{"n_layer": 11, "d_model": 224, "n_experts": 192, "experts_per_token": 6, "d_expert": 64, "d_shared_expert": 64, "activation": "clamped_swiglu", "moe_layers": [1, 2, 3, 4, 5, 6, 7, 8, 9, 10], "router_score": "sigmoid", "normalize_top_k": true, "routed_scale": 1.0, "balance_loss": 0.00365, "balance_bias": false, "router_cosine_scale": 20.0, "init_std_router": 0.00928, "lr_router": 0.000441, "n_head": 7, "n_kv_head": 7, "head_dim": 64, "vocab_size": 8192, "norm": "rmsnorm", "norm_place": "pre", "norm_eps": 1e-05, "positions": "rope", "rope_base": 1000000.0, "rope_fraction": 1.0, "qk_norm": false, "attn_scale": 0.125, "tie_embeddings": false, "parallel_block": false, "init": "normal", "init_std_qkv": 0.0669, "init_std_o": 0.0, "init_std_up": 0.0669, "init_std_down": 0.0, "optimizer": "muon_variant", "lr": 0.0136, "lr_mult_o": 2.0, "beta1": 0.95, "lr_head": 0.0131, "grad_clip": 2.0, "warmup_steps": 200, "schedule": "wsd", "decay_fraction": 0.819, "decay_shape": "linear", "final_lr_fraction": 0.0, "batch_tokens": 65536, "seq_len": 256, "doc_mask": true, "train_tokens": 539800000, "steps": 8237, "dataset": "wikipedia_en"}
Below are experts of layer 6 (counted from 0) of a mixture-of-experts language model. Rows are named router (the router's row for the expert) and show model dimensions 0-55. Each number is 50 + 12 x the weight over its row's rms, rounded and kept within 0 to 99.
After each expert's rows: "comes after" lists some tokens at least twice as common just before its tokens as in all text. This comes from a sample of Wikipedia text that the model never trained on. Tokens count by the router's weight.

# expert 84
router:62 59 45 39 60 44 46 67 42 52 27 55 39 69 37 51 45 65 68 43 49 45 42 40 55 56 67 55 35 19 65 35 49 53 17 62 55 44 33 72 59 56 64 62 38 66 38 29 48 47 39 51 38 45 73 49
comes after: " |", " Me", ")", " La", " F", " Uni"

# expert 37
router:43 48 56 54 51 59 28 68 34 51 73 46 44 43 18 36 35 55 50 44 37 34 49 57 45 50 41 55 51 27 58 31 33 57 37 86 42 32 57 63 53 49 64 48 57 65 60 47 56 55 33 41 51 32 42 62
comes after: " |", ".", ")", " as", " As", "as"

# expert 177
router:54 52 22 66 41 73 39 68 38 53 30 66 51 60 25 49 68 55 58 27 34 31 58 38 54 58 69 52 50 46 69 32 55 49 41 59 50 36 48 47 63 62 47 58 40 66 52 36 50 64 49 33 38 43 45 50
comes after: ",", " the", "-", " of", ":", "|"

# expert 56
router:39 50 43 49 33 61 38 65 54 47 54 60 62 48 23 44 42 59 61 42 38 43 73 47 57 55 50 35 62 55 51 53 36 59 29 62 40 39 45 35 45 60 59 40 40 36 37 48 57 40 53 34 38 35 45 61
comes after: "'", "s", " of", " with", " for", "’"

# expert 15
router:52 49 21 45 35 54 55 59 53 49 39 42 57 47 33 63 73 49 40 30 42 34 59 39 68 58 45 47 37 44 54 54 42 46 24 42 52 35 48 59 51 50 55 46 21 68 36 55 58 56 33 32 29 42 60 51
comes after: "==", " the", "See", " The", " his", "The"

# expert 8
router:46 49 33 49 45 81 44 73 43 45 28 76 53 72 35 44 74 56 67 25 43 30 51 49 50 54 57 58 64 40 63 26 56 39 38 65 41 45 48 39 56 68 55 54 48 61 44 36 63 57 43 32 32 39 51 54
comes after: " |", ",", ":", " of", "-", " in"

# expert 17
router:61 63 27 46 44 65 47 53 64 55 54 58 49 35 48 41 59 38 71 49 37 42 47 39 61 45 49 48 37 47 57 43 49 46 45 53 41 30 47 62 34 37 68 52 55 37 48 48 50 45 56 51 59 31 51 38
comes after: " ", "9", ".", "–", "0", "°"

# expert 99
router:67 49 45 24 47 82 36 57 24 62 59 41 49 73 28 37 51 66 55 47 43 45 49 54 53 52 62 61 54 54 54 36 67 62 44 56 52 48 48 47 67 56 57 38 43 44 52 55 65 63 58 52 43 34 46 75
comes after: " ", ".", " p", " P", "/", "–"

# expert 118
router:52 72 29 48 47 73 46 68 64 56 37 50 51 56 47 54 55 52 59 37 54 35 57 35 63 47 37 40 51 51 58 29 23 38 34 65 25 46 60 35 71 52 46 50 53 49 36 48 44 59 62 51 30 34 37 49
comes after: " |", ",", ":", " John", " Pa", " Ka"

# expert 129
router:61 65 44 26 51 54 25 51 47 54 44 70 76 59 33 39 69 55 47 47 58 46 48 69 45 61 53 39 56 51 54 34 47 47 48 59 55 37 44 60 47 30 56 33 53 50 55 46 37 53 63 42 37 36 59 47
comes after: "0", " D", "9", " R", "8", "6"

# expert 77
router:53 54 60 28 39 55 59 62 42 54 53 55 41 71 41 45 37 51 66 53 56 51 36 50 43 61 68 45 30 45 48 37 46 54 58 53 62 42 49 51 49 58 52 33 54 64 52 28 73 42 38 44 51 21 59 52
comes after: "s", "1", " S", "S", "os", "es"

# expert 97
router:52 60 21 68 46 64 52 43 46 74 60 44 39 64 34 43 41 72 42 52 56 36 73 53 58 66 44 50 53 44 34 49 44 48 45 71 59 38 63 69 46 38 49 67 34 47 44 56 45 44 47 46 53 41 28 53
comes after: "\n", " is", " was", " Born", " known", " to"

# expert 44
router:47 36 30 29 37 50 42 69 52 56 58 39 42 66 43 41 47 67 55 33 32 47 76 46 51 44 46 55 61 60 62 33 44 60 38 55 39 27 55 32 45 55 42 59 34 46 68 37 53 68 35 46 56 39 61 51
comes after: " |", " is", " as", " with", ";", " for"

# expert 87
router:66 47 38 23 39 69 36 77 38 38 51 45 50 62 36 24 54 44 55 18 72 26 60 58 63 69 47 38 32 49 59 46 45 66 29 62 66 43 62 54 51 59 52 55 45 60 53 55 49 31 36 38 36 44 59 57
comes after: " |", ";", "–", "1", "0", "6"

# expert 12
router:61 60 41 50 39 64 54 61 68 49 54 70 52 55 25 41 59 42 49 31 43 33 54 43 61 82 55 56 36 60 62 43 27 35 34 54 40 36 51 49 49 43 56 39 47 56 45 32 49 44 59 41 58 30 53 55
comes after: " the", " The", " his", ",", " he", " a"

# expert 184
router:68 53 35 48 45 35 29 45 50 60 21 62 52 68 26 40 52 60 74 29 41 45 63 61 66 46 55 46 51 61 48 46 47 57 34 53 55 54 50 72 59 41 44 56 63 49 44 48 51 57 45 49 35 52 43 49
comes after: ",", "s", ")", " well", "\"", "es"

# expert 100
router:46 61 41 33 35 67 25 68 48 46 50 31 39 58 52 55 37 50 51 46 36 35 56 29 49 41 29 44 45 57 67 39 25 54 47 51 51 25 48 55 55 59 53 27 26 59 41 50 56 51 35 54 32 29 37 85
comes after: " a", " A", " the", "A", " in", " an"

# expert 191
router:62 51 32 53 31 64 46 80 36 53 35 59 55 62 40 41 49 60 44 26 44 45 65 51 64 63 51 47 46 56 66 22 44 56 41 59 35 16 46 52 48 52 71 54 51 70 61 52 43 58 29 27 37 39 41 68
comes after: "-", " the", " of", ":", " and", " \""

# expert 61
router:77 54 34 29 51 73 55 73 50 58 53 63 50 41 41 46 51 53 57 51 35 47 54 39 67 46 54 51 45 47 48 46 50 51 34 63 45 47 39 37 62 60 61 45 60 56 58 48 49 39 78 63 22 45 31 58
comes after: " ", " the", " a", " and", " The", " with"

# expert 71
router:55 70 53 38 46 53 60 53 60 65 49 62 44 57 40 46 45 36 69 60 43 42 60 43 58 58 54 46 37 37 61 43 52 44 22 72 55 44 31 43 41 48 52 42 43 58 52 54 49 56 43 43 35 53 45 81
comes after: "9", "1", " ", "0", "2", "8"

# expert 30
router:72 66 44 48 57 57 38 31 63 45 40 55 52 62 43 43 56 73 47 27 43 45 60 55 46 55 69 57 59 69 76 36 43 51 35 65 42 44 23 36 62 48 49 38 36 53 47 51 59 46 59 49 19 38 59 59
comes after: " W", " |", " D", "w", "W", " —"

# expert 60
router:58 60 37 40 39 64 34 65 53 84 42 49 50 56 17 34 55 46 55 53 28 43 66 38 51 66 60 52 37 40 68 42 48 72 36 60 55 46 54 33 46 49 54 53 52 44 67 55 67 51 52 53 44 41 52 64
comes after: " |", " re", ",", " Re", " a", " and"

# expert 155
router:67 51 29 37 56 54 52 71 56 68 47 72 60 67 34 43 35 70 64 29 47 42 44 34 47 51 42 38 43 50 58 50 57 47 45 67 46 62 46 35 49 53 46 51 56 52 43 33 61 57 58 43 47 61 48 54
comes after: " the", " of", " The", " in", ":", "The"

# expert 66
router:46 52 40 27 61 77 45 74 60 55 50 60 36 67 40 46 49 47 61 49 28 62 69 74 64 54 60 54 59 38 67 63 41 57 29 57 57 41 37 30 55 57 70 49 55 32 66 53 52 44 32 43 35 34 47 58
comes after: " of", ".", " with", " to", " and", ","

# expert 33
router:50 60 37 51 70 46 31 74 31 42 34 61 64 61 26 43 62 74 63 49 50 29 39 50 73 73 46 36 67 49 53 40 51 53 49 67 44 35 45 52 67 50 56 59 52 66 38 45 49 52 61 54 47 44 51 60
comes after: "0", "3", "7", " —", "%", "1"

# expert 40
router:69 45 56 36 39 44 56 57 41 52 62 47 53 64 42 39 54 60 60 52 42 39 64 34 55 64 47 52 71 37 66 41 47 48 38 68 39 57 41 38 42 64 64 39 46 60 41 47 73 41 57 48 55 38 29 46
comes after: "\n", " non", " Mac", " co", " self", " In"

# expert 175
router:64 62 29 48 42 59 33 52 53 82 31 55 40 57 22 39 61 67 54 24 38 37 57 40 48 73 58 61 26 41 43 35 42 59 41 62 54 50 52 51 51 50 48 33 38 49 53 50 46 44 35 36 33 52 57 54
comes after: "|", " |", "-", ":", " the", ";"

# expert 139
router:54 55 31 52 46 61 47 49 59 45 24 56 56 62 26 46 45 57 58 59 50 31 72 69 68 58 59 45 53 61 57 60 46 47 30 58 34 25 41 34 43 67 39 46 53 60 54 43 51 53 45 38 48 31 44 57
comes after: ",", " It", " it", " which", "s", " he"

# expert 49
router:47 60 36 57 52 57 51 49 26 62 35 46 38 56 27 63 51 74 47 48 59 31 57 38 39 47 53 49 36 48 56 64 35 48 52 69 35 62 42 41 58 55 47 44 54 45 49 23 56 43 56 62 49 44 57 42
comes after: "s", "al", "′", "ar", "or", "9"

# expert 2
router:49 58 49 30 63 51 50 54 48 63 59 50 45 56 41 38 54 48 70 36 56 45 56 74 67 58 62 50 45 23 57 49 68 51 48 70 63 50 42 52 80 51 41 47 49 69 44 30 57 34 59 34 43 31 61 69
comes after: "s", "9", "es", "as", "us", " S"

# expert 188
router:61 52 31 57 43 52 41 65 56 66 49 47 32 67 41 44 64 36 64 34 41 38 66 70 51 69 60 61 46 39 52 50 35 43 44 77 55 32 49 49 66 47 59 51 46 61 60 51 50 32 42 29 43 40 55 65
comes after: "1", "er", "n", "en", "ter", "g"

# expert 22
router:49 38 63 50 44 54 75 70 64 47 36 52 38 29 43 40 44 57 57 56 48 40 64 55 47 66 65 41 36 42 54 47 46 47 46 63 34 39 34 52 55 50 33 50 35 58 54 49 60 37 39 32 24 28 52 60
comes after: " |", "s", " ex", " Ex", " Con", " In"

# expert 41
router:77 51 34 39 50 55 28 50 42 57 28 58 52 63 43 59 43 58 68 34 39 42 56 49 35 42 55 39 33 30 48 35 55 53 39 57 65 33 47 42 58 39 59 35 51 57 55 52 59 61 55 24 48 17 50 43
comes after: " |", ".", ")", " =", "---|---|---|---|", " information"

# expert 1
router:44 44 40 27 52 47 34 70 41 64 58 43 47 63 47 52 65 48 33 29 35 31 55 53 55 50 45 44 68 36 55 42 50 45 22 69 65 42 41 36 70 53 69 29 35 61 62 39 27 50 39 42 43 39 61 59
comes after: " (", " ", "\n", " \"", "–", "=="

# expert 35
router:56 38 41 48 57 59 36 65 65 62 61 62 54 66 33 29 50 58 44 34 40 34 71 65 61 60 52 55 46 47 53 39 46 60 43 68 75 40 53 46 49 49 42 38 63 59 54 26 63 60 63 42 45 53 74 59
comes after: " a", " the", " and", " of", " American", " an"

# expert 162
router:56 44 56 35 42 51 37 55 56 59 46 47 71 65 36 40 48 58 70 27 40 30 54 60 52 56 61 48 44 46 72 64 40 52 31 60 57 34 53 49 51 38 65 40 43 67 50 41 54 42 51 52 61 35 51 49
comes after: " |", "d", "n", "---|---|---|---|", "in", " November"

# expert 9
router:66 30 39 55 51 68 41 52 32 73 50 50 58 58 24 56 55 81 49 45 51 35 73 72 49 48 60 41 44 57 58 41 43 54 60 63 37 53 33 43 63 48 65 45 45 57 48 38 56 40 33 38 44 28 29 50
comes after: "0", ")", "%", " —", "4", "6"

# expert 156
router:40 64 40 59 51 54 55 49 40 69 36 66 52 29 40 33 60 72 51 50 61 40 60 54 60 63 55 47 49 44 57 51 40 52 47 63 41 49 56 61 58 70 69 40 48 47 64 56 40 63 27 41 60 53 56 60
comes after: "\n", " such", " known", " name", " Genus", " Born"

# expert 58
router:58 41 41 25 43 81 64 66 37 53 35 60 56 67 46 49 55 49 55 35 33 47 47 55 42 62 61 55 63 45 59 36 48 56 40 56 63 35 50 47 62 57 59 34 34 76 49 49 62 51 46 48 22 22 36 61
comes after: " |", " the", "-", " S", ":", " \""

# expert 63
router:76 36 33 50 48 46 54 62 53 46 56 58 65 54 46 41 36 48 51 32 23 51 44 32 60 52 57 38 27 50 60 58 28 20 39 46 42 42 40 39 58 46 56 41 42 77 61 49 59 43 41 51 39 50 52 50
comes after: " a", " the", " his", " her", " their", " was"

# expert 108
router:83 60 35 44 48 76 48 54 48 57 55 41 49 57 17 48 48 52 56 52 32 40 59 44 42 61 50 40 43 51 46 46 53 52 43 63 49 57 37 52 42 33 62 53 40 75 43 44 39 47 49 33 36 56 44 60
comes after: " to", " he", " who", " and", " He", " she"

# expert 147
router:66 47 41 48 62 57 44 57 67 67 35 43 68 49 07 38 51 61 60 35 47 32 57 62 63 53 47 66 57 54 47 46 56 48 46 64 46 64 42 44 48 39 51 38 51 50 41 42 51 31 56 51 52 27 55 51
comes after: ",", "\n", "s", " He", " he", " However"

# expert 132
router:54 68 43 55 55 66 44 59 42 56 61 54 41 45 28 43 52 59 35 36 36 42 64 48 47 54 57 39 68 39 67 59 49 54 40 50 66 31 32 44 68 48 52 57 56 64 43 48 65 47 41 31 32 46 40 48
comes after: " (", " ", " \"", "\n", "″", "-"

# expert 103
router:72 61 24 44 26 59 56 57 58 54 58 69 60 49 30 41 48 45 58 63 36 38 79 37 57 58 51 52 37 57 48 47 46 39 40 57 50 45 33 58 54 47 45 39 54 80 62 39 54 48 33 26 32 48 68 54
comes after: " the", " The", " a", " his", "The", " this"

# expert 178
router:45 53 20 57 49 49 51 55 48 67 37 40 57 51 28 37 55 52 49 37 56 42 49 35 57 61 49 34 41 34 70 50 49 44 49 57 57 49 50 49 47 59 66 25 58 71 49 30 46 40 70 38 53 55 72 58
comes after: "–", " ", "1", "2", "-", "0"

# expert 69
router:70 47 57 29 17 62 52 79 48 58 42 58 61 71 49 41 48 42 44 60 38 53 52 55 57 48 54 45 65 39 71 36 29 62 39 55 55 41 51 47 60 48 66 42 44 55 48 54 40 34 50 35 55 59 76 60
comes after: "-", " \"", " (", "\n", "===", "=="

# expert 11
router:58 55 39 53 43 60 42 67 52 39 51 39 46 54 37 38 54 47 53 58 52 33 63 56 72 51 41 53 67 47 59 33 40 36 59 64 50 49 46 55 44 58 44 43 69 62 55 53 46 51 53 48 55 50 51 55
comes after: ".", "5", "3", "8", "6", "7"

# expert 101
router:69 54 44 37 40 73 45 61 60 67 29 57 40 47 30 51 58 41 49 36 54 42 66 58 67 70 54 29 52 32 63 45 35 61 42 65 31 51 48 23 38 42 46 60 47 51 58 51 39 31 55 35 29 46 71 52
comes after: " |", ":", ";", " on", " Lo", "born"

# expert 47
router:58 70 38 57 36 64 43 52 75 42 40 63 49 53 49 48 73 47 47 47 31 44 51 55 51 84 48 40 21 42 59 32 45 31 38 50 53 27 50 47 41 48 49 57 52 68 60 51 63 52 64 39 37 38 51 57
comes after: " a", " the", " and", " was", " an", " re"

# expert 55
router:51 46 34 45 28 37 51 63 65 55 44 48 45 48 36 32 59 54 67 38 29 43 50 48 57 46 48 43 47 27 50 53 48 34 29 55 51 51 52 44 46 66 60 23 48 37 52 50 47 22 51 38 28 46 52 56
comes after: " of", " in", ".", " on", " for", " with"

# expert 25
router:41 59 48 55 57 56 30 49 29 50 29 42 53 60 21 64 40 54 73 38 47 43 59 46 43 48 40 55 58 41 48 47 43 35 34 69 32 30 50 34 54 61 57 55 56 53 52 38 63 57 70 35 34 24 62 44
comes after: " ", " |", "|", " the", " \"", ":"

# expert 75
router:59 31 39 29 55 80 31 51 50 70 45 65 48 52 23 38 74 54 48 36 49 46 59 45 57 66 41 61 53 46 78 44 55 63 38 67 54 28 54 31 47 54 46 40 52 47 44 39 82 32 53 41 57 50 53 63
comes after: " |", ";", ":", "|", " and", " /"

# expert 112
router:62 57 36 33 54 63 36 51 36 69 30 53 68 64 39 37 48 55 48 26 46 29 47 69 66 46 48 50 61 57 57 42 44 60 47 63 45 60 42 45 54 63 32 22 52 50 36 45 48 50 30 26 41 40 69 68
comes after: " of", " in", " United", " the", "S", "2"

# expert 190
router:67 55 45 27 47 49 51 61 62 76 44 63 52 80 53 32 25 42 48 41 45 31 64 47 63 51 57 56 46 44 48 29 55 56 50 66 49 42 44 39 75 44 60 48 44 79 59 33 49 30 53 46 42 32 55 65
comes after: "\n", "==", " ==", "===", " ===", "===="

# expert 110
router:54 49 34 42 64 74 52 73 72 37 32 49 65 68 41 42 48 47 80 61 29 52 60 52 56 68 55 67 63 52 77 40 63 48 39 69 50 42 37 38 53 49 60 54 61 63 42 45 64 39 52 55 56 47 40 51
comes after: " of", " in", ",", " to", " the", " and"

# expert 149
router:32 60 50 20 30 47 29 62 53 67 58 59 55 60 47 56 61 60 54 48 34 48 73 64 62 64 48 50 53 35 60 20 44 62 33 64 59 50 39 35 58 41 64 45 32 53 54 53 63 51 54 43 30 43 57 65
comes after: " St", " |", " P", " p", " F", " the"

# expert 122
router:50 64 36 48 27 46 41 52 35 45 44 60 51 61 44 55 60 51 74 22 46 46 43 65 66 55 60 44 59 48 57 41 49 37 36 70 71 57 49 60 58 49 60 40 41 60 49 46 54 48 42 37 35 33 47 52
comes after: ",", "s", "ed", " well", "able", " moved"

# expert 38
router:71 60 37 21 49 61 39 56 42 45 42 56 65 45 40 34 40 62 54 16 43 37 62 53 67 48 40 39 68 53 58 52 50 51 41 69 50 41 50 26 41 45 58 61 21 38 71 53 48 54 78 58 46 40 61 69
comes after: " was", " is", " as", " to", " be", " with"

# expert 6
router:65 44 25 48 38 52 61 48 58 63 56 63 44 60 34 51 51 67 57 34 40 43 42 48 45 49 60 51 50 46 58 37 52 52 38 52 39 54 51 49 59 66 60 50 37 40 53 37 51 60 44 32 48 23 43 43
comes after: " de", " La", " ", " Al", "o", "-"

# expert 65
router:64 65 32 30 40 61 40 60 56 81 39 55 59 59 20 55 53 54 57 44 35 45 67 46 60 69 53 54 35 40 55 46 46 39 45 64 50 43 35 46 48 38 60 45 35 54 59 48 52 46 50 34 24 49 51 52
comes after: ",", " the", " in", " a", "|", " of"

# expert 181
router:53 68 37 43 67 46 58 65 52 54 27 59 57 44 48 47 48 65 42 56 53 45 42 54 69 62 58 50 33 39 64 42 55 38 32 70 45 39 38 45 43 57 49 60 52 66 52 43 41 35 42 32 49 50 71 75
comes after: "2", "0", "1", "8", "7", "3"

# expert 128
router:67 55 46 52 63 57 41 46 34 58 30 71 40 36 41 56 50 37 52 34 37 36 77 34 45 65 61 40 47 64 64 58 41 38 41 63 54 54 37 25 66 45 49 39 33 37 43 49 39 44 57 66 53 37 51 47
comes after: "2", " Ha", " Go", " She", " He", " Ho"

# expert 125
router:58 49 39 40 49 62 36 68 58 50 46 59 51 44 43 49 44 46 65 44 27 36 63 51 56 64 43 48 43 59 50 43 47 46 33 49 58 41 46 31 52 47 56 44 62 76 66 65 42 61 21 46 38 45 35 42
comes after: " the", "-", " •", " National", " South", " North"

# expert 153
router:44 53 39 39 44 41 34 66 58 67 48 68 59 40 34 19 49 84 42 24 47 31 65 51 79 62 67 44 53 47 50 42 37 61 33 66 51 62 65 32 55 52 49 50 59 36 60 37 55 56 47 55 46 37 54 75
comes after: " as", " is", " was", " the", ",", " a"

# expert 113
router:55 51 57 54 47 58 56 41 50 64 31 59 57 61 47 30 79 73 69 53 37 41 62 48 66 62 51 43 69 57 57 52 61 45 37 69 46 41 49 41 41 45 57 56 47 51 33 51 42 41 60 48 34 48 52 47
comes after: " |", "-", " by", " Z", ":", " K"

# expert 160
router:39 64 32 62 44 55 49 65 55 61 42 55 34 42 36 42 55 55 59 61 60 24 64 52 57 55 55 42 52 41 75 57 46 48 39 42 55 51 30 52 74 45 71 61 39 54 54 47 44 51 41 37 60 39 62 51
comes after: "\n", "4", "3", "5", "6", "7"

# expert 50
router:64 64 42 44 54 61 56 55 49 68 51 42 57 56 33 39 68 44 40 54 30 46 69 52 61 44 43 51 53 26 65 45 40 31 36 57 59 43 38 61 67 40 51 22 40 68 45 43 45 29 72 45 65 51 60 60
comes after: " ", " (", "–", " medal", " $", " +"

# expert 90
router:37 48 39 65 55 48 34 46 47 44 56 42 44 50 31 52 42 65 40 61 45 35 61 52 72 52 41 75 40 28 56 47 37 37 50 73 64 50 38 33 65 57 50 37 59 61 51 34 44 49 51 40 38 54 32 57
comes after: "k", "h", "2", "0", "ang", "ak"

# expert 137
router:58 45 37 31 67 62 42 53 43 60 35 58 60 52 37 47 30 71 45 48 53 42 61 36 42 42 52 50 45 70 71 64 45 51 49 66 53 37 34 46 59 47 29 44 44 59 51 45 60 60 54 33 47 35 41 36
comes after: " |", " Sa", " Ma", "ma", " National", " Man"

# expert 102
router:50 44 47 42 53 70 44 69 64 47 36 63 69 45 50 44 64 36 61 45 32 44 55 43 58 53 63 77 64 64 76 49 62 47 33 46 47 34 56 56 58 75 52 40 54 45 66 48 65 58 51 40 58 23 69 50
comes after: ".", ",", " that", " when", " /", " m"

# expert 80
router:76 72 44 43 51 57 25 68 56 64 42 62 50 51 19 44 65 49 64 50 28 27 50 50 59 49 40 52 29 49 59 44 52 36 45 53 51 43 65 19 53 56 56 37 43 63 48 51 41 56 43 50 62 34 44 37
comes after: "|", "1", "°", ".", " Ri", "y"

# expert 127
router:52 49 41 53 32 62 48 62 77 62 53 64 53 58 41 30 69 56 51 50 43 48 42 36 69 67 46 63 35 55 57 38 39 57 55 64 71 35 34 48 51 51 49 45 47 68 28 42 50 62 54 42 48 24 53 70
comes after: " in", ",", " In", " December", "|", " March"

# expert 43
router:50 41 40 43 36 37 47 66 47 48 39 72 60 56 33 45 59 35 54 37 41 45 61 61 74 47 67 61 61 46 48 29 34 57 41 78 62 50 31 41 62 44 60 29 49 44 82 49 49 35 67 33 52 42 53 55
comes after: " ", " and", " \"", " or", " an", "or"

# expert 159
router:56 51 43 53 42 58 46 67 65 59 50 69 59 70 41 37 57 62 57 41 42 33 60 44 57 62 48 62 32 44 61 24 54 48 36 58 56 44 38 51 68 49 51 41 59 46 70 50 36 50 54 44 46 56 56 54
comes after: " the", " of", " a", " and", "al", " –"

# expert 52
router:46 37 35 42 44 55 36 65 59 58 66 60 42 42 52 60 67 41 44 39 49 22 60 49 60 59 48 51 71 64 55 51 42 34 47 60 54 22 47 54 62 56 50 28 36 69 25 50 54 42 68 40 45 43 51 41
comes after: " (", "(", "-", "/", "–", " \""

# expert 163
router:45 76 35 37 46 57 48 66 52 71 49 66 48 59 43 33 61 67 62 52 32 34 48 73 62 52 56 39 57 51 49 57 48 61 28 55 48 54 29 25 45 59 59 44 41 70 53 46 54 39 46 34 32 38 55 60
comes after: " of", " in", " at", " to", "s", " from"

# expert 126
router:68 28 44 26 46 52 18 41 38 54 49 49 71 43 43 37 40 52 55 20 36 21 50 29 53 52 54 46 44 38 49 38 44 64 39 61 44 44 55 41 63 45 41 47 44 64 51 59 49 41 62 28 51 28 48 54
comes after: "\n", " |", "==", "===", "|", " =="

# expert 34
router:51 48 39 34 53 68 31 44 50 50 29 67 47 54 44 57 73 54 65 52 62 26 53 49 79 49 52 34 41 59 62 31 36 70 41 57 45 51 45 34 55 41 63 57 36 42 42 63 57 44 56 50 52 43 71 39
comes after: " U", "4", " L", "6", "0", "5"

# expert 171
router:58 47 34 29 50 67 53 65 33 43 67 68 56 39 21 50 57 48 55 44 45 25 50 44 43 59 55 37 52 56 66 31 63 47 51 63 33 53 41 49 59 37 34 40 39 60 47 22 45 38 38 48 38 20 54 48
comes after: " ", " |", "1", "–", "0", "2"

# expert 173
router:54 56 27 58 47 52 31 61 48 67 34 47 59 63 24 46 54 65 47 42 52 28 54 52 49 43 48 52 52 37 44 44 46 32 21 59 40 57 53 47 52 56 59 35 41 48 42 49 60 44 38 51 28 29 70 62
comes after: "\n", " for", " in", " at", ")", " won"

# expert 134
router:67 49 40 66 54 60 26 56 41 63 28 49 71 37 27 43 55 68 52 55 43 30 59 66 57 40 60 48 57 57 55 39 49 56 36 54 44 60 39 59 52 43 62 52 49 68 46 52 46 56 50 44 35 37 52 57
comes after: "\n", ")", "0", "%", "4", "5"

# expert 91
router:63 48 56 53 60 55 62 54 45 67 33 61 61 39 40 31 68 54 48 18 56 33 55 59 66 42 37 60 43 52 68 47 49 72 33 62 44 49 44 29 74 59 61 38 52 64 57 49 34 31 52 42 59 49 66 44
comes after: ".", " |", ",", " where", " that", " Gra"

# expert 28
router:63 55 34 48 34 64 60 73 55 56 67 53 58 62 45 46 39 41 70 39 39 50 62 35 64 44 58 42 66 54 49 54 33 76 32 72 52 45 41 34 55 52 69 39 42 43 46 34 61 30 51 24 41 31 46 67
comes after: " the", " in", "'", " a", " of", " his"

# expert 157
router:54 64 47 68 57 46 38 51 50 63 46 41 61 63 38 38 69 50 54 54 54 41 72 79 47 59 53 52 63 74 63 50 57 67 34 53 33 47 39 48 75 55 58 47 48 54 21 32 53 75 52 31 59 48 46 38
comes after: ",", "0", " —", "5", "4", "3"